From a checkpoint of a small mixture-of-experts model trained on Wikipedia: 49.3M parameters.
Below are experts of layer 9 (counted from 0) of a mixture-of-experts language model. Rows are named router (the router's row for the expert), up (a neuron's input weights, with its number), down (a neuron's output weights, with its number) and show model dimensions 80-159. Each number is 500 + 50 x the weight over its row's rms, rounded and kept within 0 to 999. Numbers have three digits each.
Before each expert's rows: "comes before" lists some tokens at least twice as common just after its tokens as in all text; "comes after" lists some tokens at least twice as common just before its tokens as in all text. This comes from a sample of Wikipedia text that the model never trained on. Tokens count by the router's weight.

# expert 18
comes before: "| ", "|", "- ", "|---|---|---|---|", "not ", "% "
comes after: "| ", "|", ".", "–", ")", ":"
router:445556471547498463532488569420450523540513462583518481529507516494460517479488499542552546458492503554478501542551458481563446511504588449549405439456570460536532444467518436479524453543525583507396391504588545358537543523456471410504474538
up0:474575445523432474549491510509533475526456528534495474404445475423519464504536499399511485516493441422396396546547499530434504614563495533502511540472462456452552467570539619481557506543471468573549504472458404532561532439499443496552530545
down0:509562445528457494427553401495496428542505504474467479464496506445527460576513514474502542494446508486540496567495504534445496511435465497436504565492518562414414496498503521469625574384515549510435547554464577467490444607488493493432440620
up1:378536475522495592469534533525457520525529498480568431515505475444503453550441499482464573429397481500447533598491476505506480490409583555430427501468565491453499462617510560469520506576524574506454482442524546516497451523443495549459517504
down1:505425424467412541506466445489563503475516492441372479641427442426463454434418503509473506428513436482491404560467461528555409566570539519479462506455498457487484556520514531506420502429481483569378467494355547523579418508429549486510471502
up2:386523443503545518485560529500562516438498582525530484512556442398457590464521547526544499465475417590508466540497449538456566532565440563538433565490555479490493466437468499475544489441436512472474503454489497451595456541447482398534447491
down2:501574459420482368529499474478468493462463525503486420487508570493489517557399470381510485374537510556532501483512412534417350482514553509507494483523548497501516579545506483511492464433443586503461392483575531568364587518472435475449496526
up3:509562518321566477515444537539535567495460500572570530521499436496446498473431486591510585422499450516415445466469477500471518512460556500414438505490441559473523519476420490498554509540503483541575500474482485529510420440492479443535502483
down3:423475534440551492528448422481582551514479455461466485505530466450503443543502481420488460506495520486512523483488423466493608457504477482529549461649514614572545479499538449472498474580461574487557497530489587552605549506516434428510423459
up4:481483400456472473455448450497443525507515547405465445438515481472518467422512488593478517446497485384492595514447454408535472578472562527471438507530581509533444466534460473573549521458538439648531506433464536530437516451572500472521524490
down4:360514511511500477500461455515473551539550470495465536509582564427475500503474507594430515520480483576422497447616565541499544562477528499512494478425502611440528564499524456477521552549403449484455547512477491575552496557475438472406537527
up5:453514613584570408541480557437440512577509582510553474559502458449384434534527568536397453509499515546552547439474457546533442535588570441583510484469537469540494432521479489478403443522530565449453534512542543492566534548602433423526410443
down5:492489456511463490443514496532512513412624514467523573512459430530525485492545430552566512501456448561558621446550510488646455481533468542518572591523521459565592556449588516501501514489470513506423514565525436538483529504487516580521590451
up6:557571479414598441532526524469412463576520416519494518606540416544416470361430375547494505521565478483365490596579545380481449505484462481489526505586565523442460464550546519486507429569468500483465567532491460501471448579378473526557525507
down6:492599474510407559578489465479480501453421522445476498481541451404580578513539554411510543539499487529586512554475521453490503359437489629563568438547468497522471481527561537526462520541590511534548496536492545535464593425544432472530563501
up7:482446502478525470475566525557555563460451512564530391552534490490378462485589485373532473461502516473551502457516474494494502423560482574543478554447622460437553447424465529450463400388530481529458559386562567506572527508433468549402437651
down7:555474563492418536606484545487451565577585506511449521485506516529539475447510527527604460515532524464530581492527457499450548508455493478462475523555503548492464472548520474577570649528423607516453495545538578454487427499515525410499447401
up8:488507463472441535486582521567438466486490482530473507487478493618513506498412535488428429599500517479515483457365491486454496476483490487529496455493534474465592444517521531494491375528512551527506455433511442555441467388422582488473432456
down8:387437584531371471537518485390471432448501586419472486522529461528499502516447412494458513479474585497443474558593489554597521538484501466498481581569472552511481440584481501682457586525477583521485545578501391455467501485547511468502523532
up9:485540478581502479524450486445402535477494558479575550535569518447539502431599583442452437444452407508556533496533473559492485531509547540463508546502436505479518422541505437479488451604491448591580491511559506428572518447400454567463482491
down9:493477441549510445482521510432499460421518414489551432434514436381421486477559577444538450443486513497470483591453553517431507490500523456588530556535577504541485423483522488543450620570554546504389479504499541510510491488470462521600438447
up10:549553451454513446459488474575519498493510506603498518481546412515414553560573481448497547510574507567537466518515498540498608480407554555480453444515486389431573522483562410523448569456479543615475568468488582491534569532401529493561485448
down10:446452448542529447573519444527444470528472477578532430493510644501473498472503532504518438509477478475579470545498520370524522548480508452461503552551414494561499517474365544481495332442522563471518474508443534471554411441497359562407559448
up11:522485457513540518425514523545453519467562532418579579494481532497483523435530489461488577574463434538538505514508431459541494514519449487506441573498489372452509413501444491476412479495470463535498536432522528424453586429516475607502533404
down11:442502514521437511493588503581508465482455414463481503496410556493474499550454592519520574446535515474471460530503362537520505464474552495476564503488392455494476502561402549607464548604388498498519503553446487439539550497489510462534489578
up12:461550462519521481430569557538409616516516499511400479571504476522632456454565497567445537579487524558541474462514433582423504438568511468500494452422437522441556441580515567566502490501496482544525514517572409515528410484472539470498474487
down12:508429353507517484451465519458487533433503521469512518487492424446474518432547437511515451470505431615527546518436513576477447491481443467523556502522459467560501499489568469461456578440477441486474526473453564462493492538460539513489499407
up13:421472485501553521442407518543463469518488446498465473481557427647480580404510491584503451555481486504497486675479443533454426450445431589369438465469572527523468427532585481441423473506517452506476520534574510564453552557465548473500483404
down13:535491579577487441524502517518505501541535395474491486504498551435513499548487487399520538545482543524508499463490436442451458436496547443419468423492528424482548567474510544489533472536411463424515463525479460396458521450498434469485575577
up14:555562532480510518505504594447518529490514506480487490427510489539532533453515465543559536495474459465467562540495477463433547504493507585512508437500499545413405606542461373452462515507553523469401550442507473494487482468496543532568402424
down14:528515557410519419526465527461533450567506538497561436399523553484452481501475537515493520476531429555408515554471510428571467560467489517565552405424493559508475511436441432553480578515447557526585625431522493402523604552501525473501441494
up15:469472500479429496456496428450433499480492510509530422534520505437547591441538451489484594445542505472522409453501467577501542483479433571503507407480495571561498462618475507570499428458509545460518561490561478515535431648477472427597544663
down15:420504532555453476448442478438478530502466512501513478468446599479517598537427509492460497513460490507447610499516505487488390602458518478617551504483393491545464516539492550527488641520448530461536523356564553678525478497442504535510449504
up16:490518501477473611504597506464546492521464409485463588460487523485505569456516525456454574487517449417580565451567518485473570579534510522448482616476479528497468549553522494484546499484452544541472409528489497530485393546527608485587615525
down16:487560566466451635392567438618500464511519456530477533463463483516484601532460543499457445482538534501429490575482527462446617617490413531491445486544547503495483466524522519542516465417410437458440613627496529472524458498489486496432455467
up17:565548542464559468477533529501445512463538548450426512537469455462595471527469477519496395511420428488482423432505477482465398530567474532498490502483562609479536514405561516427585395469496520536490461564519468484539525479483525424482557602
down17:455571500529506514491535385500486494401446437483457420452477531515454495435587517482434515563446571494526460472428475541499468498563568525491449477503531562569409500463566524452480380548547480473561521556647478615357515455506448581545560510
up18:585526565458581498561494509421437465614395454472491605528525445439470444489456501600430575511534455548543473517506534464602461442555458550524474492481508466469562454515486506515556451478549545481529559536473547512490514520532463446542377437
down18:474541465499567479519530531496495522438508507561548621559388476446499444571432593489387520570547496475469465568513429642525501418483446525456512523540552443523552471489450620508482549493447520486461396538504478518458538449460468414487480403
up19:496491533528530544474486574614448412538528493615496498489601555489506551349489528521516483544479534484501483421549543488544492440494460512526569586466539514352515506472461437492547525469514473453461531499503578529522485659564466467521443553
down19:466583503481436419464463548655505511521396576589538495379495558445544484492490380404575495389503507578506403474509523492413482462502529594533507488483466457401570452489484462591573537631536508518533510449427493355540482428485538475551451533
up20:560453535432561409429498545491516535524485466472425482570538481609528491470563448521462451466458501445536486585530430422568453481490471612541380499406534508480513369421601564539409488530522509459414430570579426598550551406453610586423533477
down20:561567480484497516443567524578506410588491494504528514395530502510450521473435579448489435494540462503527536459450460482502550506530500547496532470539470412413535494572487526530464456545560488461531416457531483489567505467607437454462631487
up21:501565471540547578459576622459585568512512391515472442531551446499513455468469497594625344490532530397577428458484455515418570574524498512557421512468526498600526518535411504515446492494540528589454487556529502435527493546523439451488474526
down21:494566539426401542437501505476489450512509529527464501533464520505590597393414511536527547416600494402499580490512448460443413450508509532531434436507519512549533400555428463475515550465508494469519480563362578481488431483504493498492501561
up22:514476523497504491482503499507582512542447475486437536537546511620603430537568488488509621519528512391528485508446512496481541513480583476466495513556569470555570463501457543522514476526545540530391480516484420557560612518438409457545533531
down22:597572488511456471459514592518488520540537579450494514516513591482532474456439536567577557473474540491504528551441548484534566536488439429490418600417509448476540498462542530541468529520422467575577500461475546501504492447401539524561544446
up23:505507501510534511554447524525525556545471489542486498464458526536533456480472530442445413526547496539449445361455458498501413500534547406462493495514588484567482572472555528468509452515563522573535539403465421576541476494405533559494523464
down23:427493462549539515460542472474474496501468565485504445480475504510518441496510437549454533505535523429513490525528463434497458497462501515541486478501482532476472470563480571456591514457586585537521447486451564451460510545515506522467529521
up24:536500535403539471496501452528511461439508536378480580493609476546532524508545488509512479532482473538523498500543535456419579506518417570491483579397452394448525462421529505583423541520528508468467511513502586487402571496481395489421508537
down24:392471505493551581614450430518528510439443433502591607516507561523472492506502499467555592499568539501485430493460555512469521496482473470502500498553485554374551499470568437500477527566491500400452522483564468513412512550507534456500460405
up25:484564509450541492473465462494469430552494499500538517445495541474443544494470474457483494560452489463530562553557387480480399437618491464475490516559593531642549546499457365552520429535454507498479497458476407548584507465501485489489473443
down25:525451518559484507569535603603504553491489547537475544539503588561466463470453600595514442545502501354429507489416486517453462541519495494519414464547539485526479523470537486471498525461556418557488517536566500467514559493456566591520509431
up26:458557525505509592488502546524531529503472442482502473447477521464538517548425525470497545431497536421483507470587520482493499504504507493517530488511467490542496472538564503588549442591560520559452592500530507537524413639484570402537496569
down26:495387499423449455545473597526493514452480520611542511552445485580481440561539569500458453541490492470449492480532521390523473410473481433581415446522450470479466513429579464517495541563478522542602437525455497500453473599457507481427493569

# expert 4
comes before: "\n", "\n\n", "- ", " ", "The ", "=="
comes after: "\n\n", " ", ".", "\n", "=", "=="
router:507564427531468461591532522513411536441536507447485468538456633448512509493568494570513434413455590511462469527572526538555478516587492641449571442522498542569486546488478419559519445474472452539485418483534405509532415532548530499517478502
up0:448562542496540491506622536458543582454499581496423469550447552415592476467458512548508460499509508495472476566577457484549464522525517545485532486522462377543518476542466407376459480489583483542525552440505431609477520490540575465393593535
down0:434497502466525422527535551455460478557568458517547499482438462496550634547465502521555522545501454537540528578545572445443549526534517529477508515497518474550518542497455512573476518598623424460560500433565469576457506547462439460409433472
up1:574440488511506533504521424545487467466472517478440483547519443459533416549542575464442537463430500544467490494568479508510515488616553517524473523535411525497493578533438469558539497552491483579555556615666493512499457574544493571456481517
down1:514527466544441539537550539613536442733594512510492572469461542443505568534518522572538497536496480459479415494507493465471447474521504566498500420550425482470553449439516508578590569521465536510502446422459524469519531469522454422444562461
up2:511426392501489475562495544465505422456389457475557410533507504521465514596524458453433500440502513440409453510483528542513577549504495646451496541528456534407499445524521458469530441511488468494504513632561504459541479425507555453421540584
down2:451560538546478426507537465578447542526465389438480482547446466611456526505404500474565472449396568557531423504513466442531566529522489473446512455420556525546564494375461527574443530552377447485448518513506512498457558510519491449453454587
up3:416485456514502501603529538500495485501404421499422548483399516404439509583585584568462518499519508419406577539526441507527510483434521551508532459551539488490553331483455478553563436522536435465458565511547485505520533484552422521567473524
down3:500503398489540548518606370551460439562492519493439499487511524462413415536441437543515560481559493459461468402465504547463485481473471517549541559548490465513460522406473464453597497522603464539562468499476519426476431482523525459488488420
up4:445477526465517565480490415506438546360554456436505462485578469523581535501493545533461455490467413580493395477443485489529511425498430471438451416511555478518497439476530502519526472549552416604422468499476443555523477567487464556517521520
down4:494455472512405525464459473493430484486459528517546481435479487435512578493473531497568438513472506509533470550438472403552566503483449485584488504477532432500546560578451490453521562467448526562421545492422443512554504463549483514591455406
up5:466550481486538486539488545484480480477442494483581525480503533526538474491544484584536524524582434561560459497453487566440547504463495507369439533506567435521509531569441506511489402475547412525555454456464493469442453566565432460536529549
down5:482457371449552560455581531525467487502439531378520553504490447524497463484495535444435526553541467422549500493535506549508481583520589456581501431482588509571465532468539499507504326490555506511529567491443468595412484470548460435508466526
up6:457424572576580461512559510582376464404461554472533615462520549526480505492518520460490422499397454556506486472557505509449455568538478467499509479415481533471471487521525556438531483453480595550446439497454468451491551538535527398475464553
down6:486453456455508555511492513576512498477546445502418474445510453505494452527543408483531490569422469496505447473550566507597522477387436506486470457483457448536582512434501542405500371507423500504525528571549597558508564490548531452487448516
up7:515520496570546447486467457472418442467531511487439456412446458422520521499543447484487475485392470480543452475572483550526592649583507507470498455531510475509490462434458510496489518529535480378414441481556462548598532488528542516396454440
down7:496521444568552484537495498464496468493414446421564417511528468519492468324533548507453539520635494409424545533453553478433450542468502487456497517559455516507479489539493446467484382597537452518422446562549562468490558505508470400589573470
up8:526420510529420526519497464469512496425519496471527518533563582489444519452597570550484389474506537490491423486542509591435590468515528460514573505505516513588647443562571393493487431481522517539516521508518605572592540662494403499444596502
down8:475557529503507445461501489539511472504490523428525464514573595569468486515477520462449511437483483567476517575527462584447550448416532533470481562552560452453455507553496481585469505585589487462516555416551449500491510531489454560520567493
up9:488494435486516498540548476590490566476498464442521510517485377400538522590482421551492471557538406501396492518551535426512504455536463492495511541445434499479455417548660496604553489587540509469492419573478424534480514502530512527553553512
down9:478496496544578430502476583549513577510487544502528479453590421461432453543471494476478555563477545528529446531599510502560492467458461462606379548534545578551561505575499506424510522494525413503487535484505458427509505455438472490464480454
up10:546453464461538544517503468399551484429468461474598511568511594555415494503455462549574460513415515566339561526512593487504516428565465424539512458465486582491570483522526502445366427541490505536524549504490461535434521468613566508537462536
down10:484408549405396528523482514539454476578419447447557465532522535473375565507542456510492524468536428578442558433525486431523486480491470422527511521429491447509434376549478501498566458533571503505579540487427510538440532574425441490466432539
up11:507514511479440512551493555583524561544437486436640488508462540524514528482511562460517446419402542501486463565489487631386507538473411627533452545593522603502542432509512465591492404525508473495527544545464527523401464512488580487583490472
down11:452500454494410578544419510432432542519633427561550538582406508514520459411520481571498443524564466494464474488464495506441524555524528437458551510513467425481552536399554503444469641459504563586469570501560444532556486564507500461559470551
up12:540549506547546477453531447557497594550538535428442533349493494575513431527570541524494467395555529530481534548483512498562534613453541493412610465450484418577450351526568493516494498547528587322508481457478483474548530543503503526450543471
down12:501481532516503407569440536476512519510512516444507481502504452420486496542496603550459484556517568411463420549490537480503553515530490537489470471525584551469550421513475513455563532455459536431523482672556558482546556499488482494544408435
up13:479500470429560495540450507576462547503508534371417436578509458423519412535498311480548513474487525468570625430484480598498532458535534558463494534507508556499469452505530535522523495416512579568487474446495504456469446570503538487479607450
down13:525533525440527490506572461488515498551537517479537449503552550472451476428521574436548471391573509403533490486579527447495467407454570595468514508550574548500596432461454617525544419533541488550516479519442493598541503490503442526419471504
up14:532423509548500429570436521497445550459553418465389538516502522533573526550577512455496435487447448488445561474450561465542404542516468562460562481545491503533496513557585529506481550572536541487589446511524485532523461541553568511444468593
down14:518445409553427518505494526450427478567567533530442595469430452523529475503548474518446456560491360501546499489512579474554482522539462480475472518556585463533457470451464482430500507473471453498469478467474500531564451469514401488515545519
up15:534456493430492437469484386491479601458512388481377549543476459394434486486599544479437427495437546434527535566501530510540570564477541472511525556478574528475501485549440508629495447494363406507561450431496450499531448482445545486514499494
down15:477578504544539566444499534462477473492481501401489663508459453470525587408489463566537490514559510495502529426420520457508504425506605501483476563377558561426583501472527457471537594572460513423487478500478497495460553466439439547497468534
up16:521501461547509538367518628549471495455510420453513542513624496473457423492523473451521552447441532432425461412604508505514560393476464481546493553520455520468530492465506448583563475485450559549510534568511420481393507494369474471527489428
down16:528544343621532464416555540532471510552516531562501558472532435571467505508488519466431596497568520543451520519427541462511552480525526552456547480467442409580511518547541529533546400540518489441516556507455510475439501462477410513532451490
up17:538509431536468447549545549506513497525469485505507587529490515574571508478566527482479408402537504513496414471374476511372534487541491555488459450544573394494511466529479517503502425467532487505567526493484431547517513413518496473410564529
down17:537460514578460446452496407571581498571469428459490554471547518542529539494532482613524450538503482502550491471462523511482533508406502516476510423539384487535531388508501491430501442542521375481499496571500570484509532566527471493416444517
up18:534515493544607524472548465491465519523521464492474426449500430489449461534502482464461517419571518435507561369493455514587518437445458535482574550528477547505532416539511434489563514435408470446432436435555577425535479640435463471535492531
down18:524522517542451467406556483560584484468480475549491538466506438427512570473427513473508513537518545516495546420493417616433439533495490436531434491546476493517430532458517441433536592513452566445583411507374547474460513533445451511458427517
up19:513420489500461474447500522459467529465524502435444458477507526518500550481528582520527426601505496408540413533572470449445473420523536487490453615538501463579453446498464409471488473495560482534466524536516518475555461403498549542483511332
down19:508549425544548528492500411507510447595569545560590479542380462505491482567544493498517528629419449635495450552435513548475491467417431476446455461512462540473409464419562491455459448444576536455477466615446540429442480483572512544512478476
up20:523543569483516646501491584509485444483482535541490461512538420454536389460501538368486503487492569517573399471449468425478495512552467546519525401491511491465545541490517592576473515462557574534551440438517502614551491512460552650480490567
down20:511553386530420424615522566542510515459543523528520559502419390449491531494590582566391418469550519543610453469493551529466467605456435542541539462463522484486536575483479504540470555547554475578508491309528489506549512478511537480467476675
up21:595501610526604534588506504408463403519470547489464541529568483459549549475538498543484511431434553455483538500495429464442508512520509477436441522519433522440496434478447490534472466481569547528487472479486504570494557517446476480357471434
down21:524506473515480566403477433528544511499503552476580535632490463447493471542510443568419351510453471473461463553517484511381430529510560585454510562494488501470472447494460525388490515567545529572531512493571476547435482567450483418528574485
up22:450556430387503485571451548402513422541517554491511355542501515540483474602500557527392546456471493544509440538602496545417535464549398503469518571405441556452469493517620421511521575458478564538457436499538495484572541535477366533485485439
down22:447549449540530583430492496523472473505398473553443344558414592477488517491636612497513501550520500539542516478601423558456477498508372540450548458482474548516567563515484459601572508476505530426451511499535529527425509551451473531472481546
up23:536516510491510592525524447610495462568436460440517457433474570534494549447555567513555557528569429424457572529480634525530431482463535546438555503430582496598517546491487509487510489571431541557382476486486429512513498549482584517485519467
down23:535475453560529443628421532517618509566431503541422511452441538577434475494480571594507548554510510523478431576478483559506540445511440523474501450479485476445488517532428524492491388520483498492526422529569488543444416515519547489563497458
up24:467481461454529555601535546494444477466559486500468491533500464533436480519619428406463534503530569462502493588520508452469558525487411601549532489519498440530534472530550500490538538625468470487520490458556513497495498572503452443530420562
down24:524498541439554486519499478574412466427431584470504460475447537470524434508458505554485480492479542585463479450523487441448463459515483440498488532512511500450457526412502547535420508514469448471479483455451459377486573523450393458438483486
up25:460484498521561515450480472470433576401527515522477590532535525557524547506429441531509556453455538549421459573524556497490498401558534491533579526550454482565473506532604478512519520482556504501478488493424512345501432517521508479407508441
down25:494401473530455532438558627507539535529390603531504563451467484456523546496461553468513482455576510596470521531547549517495408477535491529380518487482498503373450509484420502527403598464474519512450448434463513469426482508511568426524490388
up26:522458510521581515544527494501499447480428482641451540456480483481418521614513486561545484519600462419426493504430474465491547519458430570503506546524524555565442452583475526467498429487499589497531568528542533502486543466532492544537527509
down26:481490468464574562486480478460505618579454551461496603386499498480441513499480473489497498455512459526432583558483511469492629539513482539413590513514446519580470544489449498531496413564482438513511429484487507471452460565433524519485469539

# expert 0
comes before: ": ", "°", ".", "(", ") ", ")"
comes after: "- ", ".", "(", "°", "′", "N "
router:470527576502527482590420506461505412485535490409513516543468591473493433411446471580534410542425471609507462521445422533507480500449494575397510544564448583489442420504547476497496488539503490479428527542438455456473548518469483443330486587
up0:546465505506553509500570506457516537541420519414506421449457484464617449510482481464502506520400429514488462549602483464546475524488541517528568563459554434403470413583488512554496449539541426516461630434556495550528461484597423498435505398
down0:598554447423490481523509453486528467451491565402452449608557511554488607458493499525499634516464490454511536503552526434505517485499503410516464520515468496567446458488517522557474472482460469471502496491427565462496537441567490642585563477
up1:475496541452542468526549527526431595519554572516524600499476445401431494452529569526395376510405582586410510561497490520495557449502591538509499599502485479555496508544490513414506416477458499540422478458494389539451486613488476497543435445
down1:473392404499542492468540339541522413555532550437522511508452525508515531501447484505526546583473449524564511437538477464582451503647517492470493498435467358552447557463484474516446407515519451386433446471453525503439472440464499477578452443
up2:458612456497561419479447502485542444525551473515464509544554539536490365475503392494498483498475648503549523459482500488520494471446532497463432533535486476432502518526374582513537485570465543431432451458370430554554586477477492512450539425
down2:421570443467590546565551511542494465472435499509505478428528478497526510546515534463527419471504499526401591472439531542523463504579514472593548445507587468485445474455470409533460490615445580515459507505575408574505537430505442446503576505
up3:503551437524496486402549485496463541481474504610533642449583524573460541493489546450519418624548594548498485619466585476490607662465476513478551467518568546472537455602486501604535465512454519629479463463607445453496485503540501446527427505
down3:470483424457504503495410510517506501533576581527510588518457433412517445553526535507441512462521529496546499501547458421497432479482499418477525527450405467482394444448429462491492541580452564565486590441496523521514403487488499475473533509
up4:439521507511477470511541423596518416487475547532421564423459463498515410491417537410445463503497483447434520475434531469605526547572422579476465471502533554562500527567575433567407437480437517398525376510552465379527498473578565562506581543
down4:540460579452551511453539550537541517530447425470550424517523477468434486520465478606481482495471478568545403569508441570462602476452484425505511502526520549463502497468487545542454508490523466490519490392459367505537530557488457636454399438
up5:534467519479595492502471528466458510519446441634479522447493494492428369454509507543463384567503532486438472542461503423391482595408649522494442480531450437490463438526561527423544534476475482477505481421497499441452572474558486466474590505
down5:530476556516443529474533508488569586528459461528502501487425449600485476433528506538476520522477432465467503540560544518474529483557543379450577460479607549581456497463469510486453412502492512506457546458558516492430540565427440569634523621
up6:453461521615514526527448599560553489520490461565441460469467517528487476508521517522469529485528455437463438503483510553462565517468549502450478434497511538607604387491524475467600520582500487537434507429483477478512546573509478554482482620
down6:413493571474449493581464507526554472528466498513517456513467526505395527475541465501484443550390420511497448540526512423449528477529462475465469531503511487603502483551492559462544427510532512501526533473512454442545466541513517609489429448
up7:425471498572524480474456531556504504477440427452527500549574490408458472496490574532593481480464464498501573525432508547587532572552527460510442538475474560486579434528559495532473348591495503502441466433583420452602444485387509532492475474
down7:492539487502408477443522488450514451522541545531438552508468500579537501454442618470554497462502566564529552540480521490466600394431483493533510469514535563473567507589483475429495495509469466539561466509543508420438534524535519540463441475
up8:517499588605516518511508509488557439510514520607551450491487523577582414425573507643549524429547495562523501527547482533522503489529595544566465430499494475576488580524609514435473437546599543502449517536482440553447515453553562501483508556
down8:514458513409500451471616457558569461565522555506640435485517521414480531411430645409517549549498587550509497504552549587465502531528512474395431536493504511516534498523539531556480491527521474476522504419534551506427537480497447482530455436
up9:465469480443578426538508521528456410487488465504486570442562505506422516469533509493488551510518514501454460476497426486456475631559549543446451518540437486432501535547574480443490456530449498569533478537436410461485509523422530602478525489
down9:527443496524489477401544532475559463546434432466437516452449495587565430535472459480507561535509448469429538495443504473460503426516380511567497506482453422442536485565388509501439556442553443434468449456429517513588590476549514478424497569
up10:483585395505504566450583485457466482482512550479487455429453488465513445535436554505484453539617375618411502470527541463554430501530607521422422531551510563582528449468541471584567469442514459600462543598498462501462594497459482543542457551
down10:498555562501432448466550482468545539514473526557470462437436520509468473613501479452521500464478498461437455495551502470506500480443439497418558410492434510591509500547528472588499522408551458513518432450535462592414474605550528510503513459
up11:565551474491479604381508371429515539447533502524433525469519535523462491505470532550477478556530588434581388522529486480413562450471442548554530516508457483542470455460437601475483418481536584464554485551604572505570459564453583495500356533
down11:447538524481531480603513547525494523422504544538516518415510542543384498391442507498463474576524441464488451538462389497541469486555498614555501460544480380525501594483567481462547450564530452452527566624456396514482508447473474444578486482
up12:529527582460583556532392528470528479490402415543446469522571444545589410430520477509487476512514520573595534371466531511594524538526456473457493499484564532535466402560473604519483426537490554437504422482561511480432485492551499514553559422
down12:497566466435462527524532401436457526510449531502517532450549494501573496378465428493495570549519492392498436517557494491442474510475496469369514481459553456539514502533564552486528477426500443531593524548571532506479502550573475440496535524
up13:388458505470639535419535398504640511419498580588482428497454477503581460411443528476490450500452517468505553474498431529434521522524519579439469435566483506577456487561533414502507561557510462444515457526526436567495577510485505497440474559
down13:462528572518510568441508612457489469565401529429587534531469483440512499547447446546509563564561468445484449427459504405569520542598529546546460496620474424440528508474493469527537467503486549509513523443390531510551510537511516524472473521
up14:433518619401510530531573550558456502489437587477488451472527505498428465555600548517454479421513428490498556426500568535522441545449552456422444582536508627478532475433442540521462474592469486529442520514440499531498505563470474584407572504
down14:463524505441516543500535616496547493489483550598465515568493518439546572487612527508576458521482538537592452430524462477495544489535527476527432565583505568584423483496461487421503357541502535483474493477393439552462449501503516363495412516
up15:558459555428467555549562523510439463494505592488432567584571492438464354616442515506459454594375432516489509511442473524434484447562468479460489531516465609496534442579521580519516465554470500541473464510443574491488585528416472422434520520
down15:545492577475454575512561541492586575511474421446454545477448456527459499462578389497469499477493497471489499519440536473533507540491500429560498474490485506469476553553618456473520414531545489458496525511554494507498513536605565459506482469
up16:473431510486538514449449579525548509497508522454480512469527509573505465515519552585433503613468463446423481484499504573460525402407559463441531452438488497505592452491494540515542450546477400452554603433462477480527429581510536491449465526
down16:496553556514477477544562487492534489471530449588456486429506518399408521545523544426482473524454472471519517550507534518564585597490442474475524467534542524402496481548468559574461477509466491532510495466457562505476531421407409489525526505
up17:484445602566545503496561376478504485476534534560450453399387539544553445511479474576518565507586479581423546557539523512498477567443415483448491494484486541517451497561520506479436405541503492512567513525503549527552585531447538496493560577
down17:510521528545476392515481438457436454540508399509446440492491471455481488361498556472518484540581480447484490480412485507560487584566585498349438501455542524446469519557441513505549461480541450448476523569563486497520451614453417491554521484
up18:526508424497567469459449467475568476475573449511650438563533501439489490459481495531505583497520407453534496485504519483455543588541600453473465500475469544499540481407517420468538529545496516527540500479543495521521485458571487450406511466
down18:464499440496438585452461554439489591499451464415442569456490404457519490532521515513500517418588481532519427563523495527554573624444468414500458437454473473584464550515570553506503655502465484582450500521542501479504567507473555506504615514
up19:563450517552489494586452432505523441437474482530571486515462442570546520506465519481524430464543504476523547508457489461516504571440528467453464552562403422545486512481545474493499477531485544641487498539464518395515517561484375471445492524
down19:569482517513564517545533502462551493521462538577527491398460572420495455507510462477501475513447465485481508409531451567474493460489501477524432481425537408551541432461573449500494479529543491388480580514526473450521429480439455502447472450
up20:409455505456505459475486519534492453569493527483424519496529490564508490504475540508505467488369547451464483389554519497415495424503423448496509453439516491523545599565464523520498363480479520624546495440485529497493476566429492462482450460
down20:514540530592460433424405487461505482403500443586463503462488490394518442422546531439528497438526487459475474602471557551446543560475562488502445470553507525483377474561507491492563574462570469540525618466556518459492500488601427511536593461
up21:510549481531610497514441570505508490557553505489501504574543496519475496516504469513452446523473449551472443488461462514527483575476571518453538423564491547432422424468478526544455487617548493473547489445399587457440483546364560544446516489
down21:478566603524486550588468522481604520543486517537505392459498470455527414499527504528480532497607519525510584536466602494556493542529408382438544487557441450495437381583519546496474479482469554559524437452485567503490585442554470463448484483
up22:556427483531506501491536537527536540439448447479527495478453475532578555455538482470496517515514568512491552501629483474536552494524499511499467530567370435612429501417595430470527480574520484530485466486414488464452547538483448504479460423
down22:470509485496455506512464567553549422446456541574430371499517445584541542512561548392487547432503550473434453568590459544422480500446489505501440484469552488516529455529529447439600553422491498587470612546504474551546464429492487564479458437
up23:569516546450509537445463569482495532401526510512458504522528524548501552563470587424574533524496497626473469448487462590573475529522513499452598451462574549519527517446560616490534448443384537466471541458486533455572545513570466488436558492
down23:481589515472547445509498520433584558486541448558448431497438487512521536588417555579572569517470534552562462471463446407472472548411523518455416507518611508505452446536566492597540428526509462554599624504579464530423606559535468508434456486
up24:468511471569583481580588489477439497512500442504480462455493542516462417414432545496512558450591526573531442368521518459420423563464514500482387494485536534465572471533503480497449513633497481529504491498465437445483398421459458415516540516
down24:556475481519587492502427477486564439526536499488492541550421528493459537439473519647492571534407432487482430432528477487567513493436476544560504509522450538390530496530473493453550636471471533471613553537534590499503533507469622572480441453
up25:447505481466546550440456425554491548510470413439446491498520476525420515510547506475465488513432456509467516586493477426413520443467530428541494466549389441464538437513468517536425563539535553493526529461471529541506502563507479447530441528
down25:575544538514552460494491565496546513528506448557487493499509548577483434433532498507585463460509455444559605504587471549492510488496461487562477459621478491529559503421504450519529403532470471579448493547496479467497396511417575531453591555
up26:453465579502526561473457457506548490472546467496551480498517444459547479443504406414475457544469447600507537516431472499469448567561554451445502511483491507545474510494504603540479566445530419544501534545542473458588488567439552516479462433
down26:474443406502457536469530472509495450510577394446526461487443525453369541550452433412445602417497524435402585481449507504438448469587480484483500513485464494494560472503448634538568730566458494498551539473457567439575517527463522507548577452